Below are experts of layer 5 (counted from 0) of a mixture-of-experts language model. Rows are named router (the router's row for the expert) and show model dimensions 0-159. Each number is 128 + 24 x the weight over its row's rms, rounded and kept within 0 to 255. Numbers have three digits each.
After each expert's rows: a language model's description of what the expert responds to. This comes from a sample of Wikipedia text that the model never trained on.

# expert 21
router:133092153109110130139109143132126147089121157175115149096160160163085127163092134155136099133130075153113134171162129124143075138098130134137141127127129099142091155159127093159151106159120153115107107136186097128097092126137125077131162148177098152141103118131131159160103131153120132142140148091152152088134161107103114151111119077126146108121136121112126116103130112089155105154140097104132106156095127108141135093106154114117116098096146112127125167152103128155155139159109153
Description: Commas after items

# expert 22
router:165080121106123134121145166116146121069135144116130126100139158134110127160093130130090146189162103140099129158160125112163095149119123128135159108129097167146123165162112129141109127145138168151094115103155115113128145172130155111154161150135125076142088121123124116150100133129126116150136072084130134070132172135121135124089154143130115127143132091077109101149126094151139120188141117110178098115140131105138132142130145094115140113104117116107154131185122123140124105112148112
Description: Mid-word consonant clusters

# expert 9
router:158102139113121093154113114134147139088102147113110137115129128159091115148099134119167119127172119155096147177175130111117117106120046130121139109102167134148089126140147087169162120153114159122107097146135120144120118149123142124123140146154104142162136134146118129143126136107148102125141137081149151092153131105127164122121158132111146103160126154071121085117110081119126122163166123103132116124113119113110147112147157136128132114132092097074115158161104110149194170132087138
Description: Opening parentheses and quotes

# expert 14
router:108120133118095152110123093140162144078133112124147167108128157148105098183132149094098122172137094157151155144149142119138129100108121153125123090120156129105108111116133111162109138151130137143138105118155120078117104130146142092157177161158111103140135090131105123143122112090143100169146144092116152104179128092114143138132121140144120147123151113102101118162106118077122136197143108115170083129118127147141152090143154080142160116137108144093160153145153132112097109153098120
Description: Coordinating conjunctions

# expert 40
router:111118117108102127106129116146137158097158141149158143167140106164103115168108125108110130154153139106131149136177118124105126153135132140135138157121105101170113124108128097176143131147120149138111081124157106129135136157122141151153139158116096106116110084129124150141138150141128139141130131121136129089126112126109149136147148118153129125131102099071124096131130137097110160191171077094136095108119091119108155108107194096081124114067132129077127123160095128172155095148093157
Description: Acronym letters and years

# expert 47
router:120111143144109166116121132111159138106164148153094151136087113143095136177082075097111125143126105131167113158177106092139113107108122126141119130147143102142132133153104106142142120126155092127131098142179099103134134149125161132129160143152125167141128101141114149166109185091090152140128141110122139144123152131129134143113133130106131119159148123095093081169123129106111148160135122125140096127107115127109181096154160094110152101084083138072166134130092107167127148131095131
Description: Name pieces, stats tables

# expert 58
router:149086095148120151101136112163108124116124122102124138154147119135105143144123116110110123162128142131110144139157159098118095119115108119107099117093162116141111110142106145155129088181113166159126077122148094129131134155125141137136168164146109109147132113121130156159086133112149133158167116158121161079097124108095124116147127154145156107150118151103127150160111096115132110181182111087153082169145108091113133095120175119085092118112099114091107137170117146141154134174123142
Description: Verb and participle endings

# expert 19
router:132121139135140135126075162143174084117083157142153145108130141150074134192089144110089087141107123106093167137166135126141145089111151159126100119109125119157110144116116114133140112109124116112128104128162086109155145152107129126139133159177148113145088111122132141179120146109142106134134120106142140099148119123118130081125100139146164123120176126092098117144130105130176093161176128128145116118137112142093164104136121127124099109092138118094140166147129112153148114166082164
Description: Colons, semicolons, separators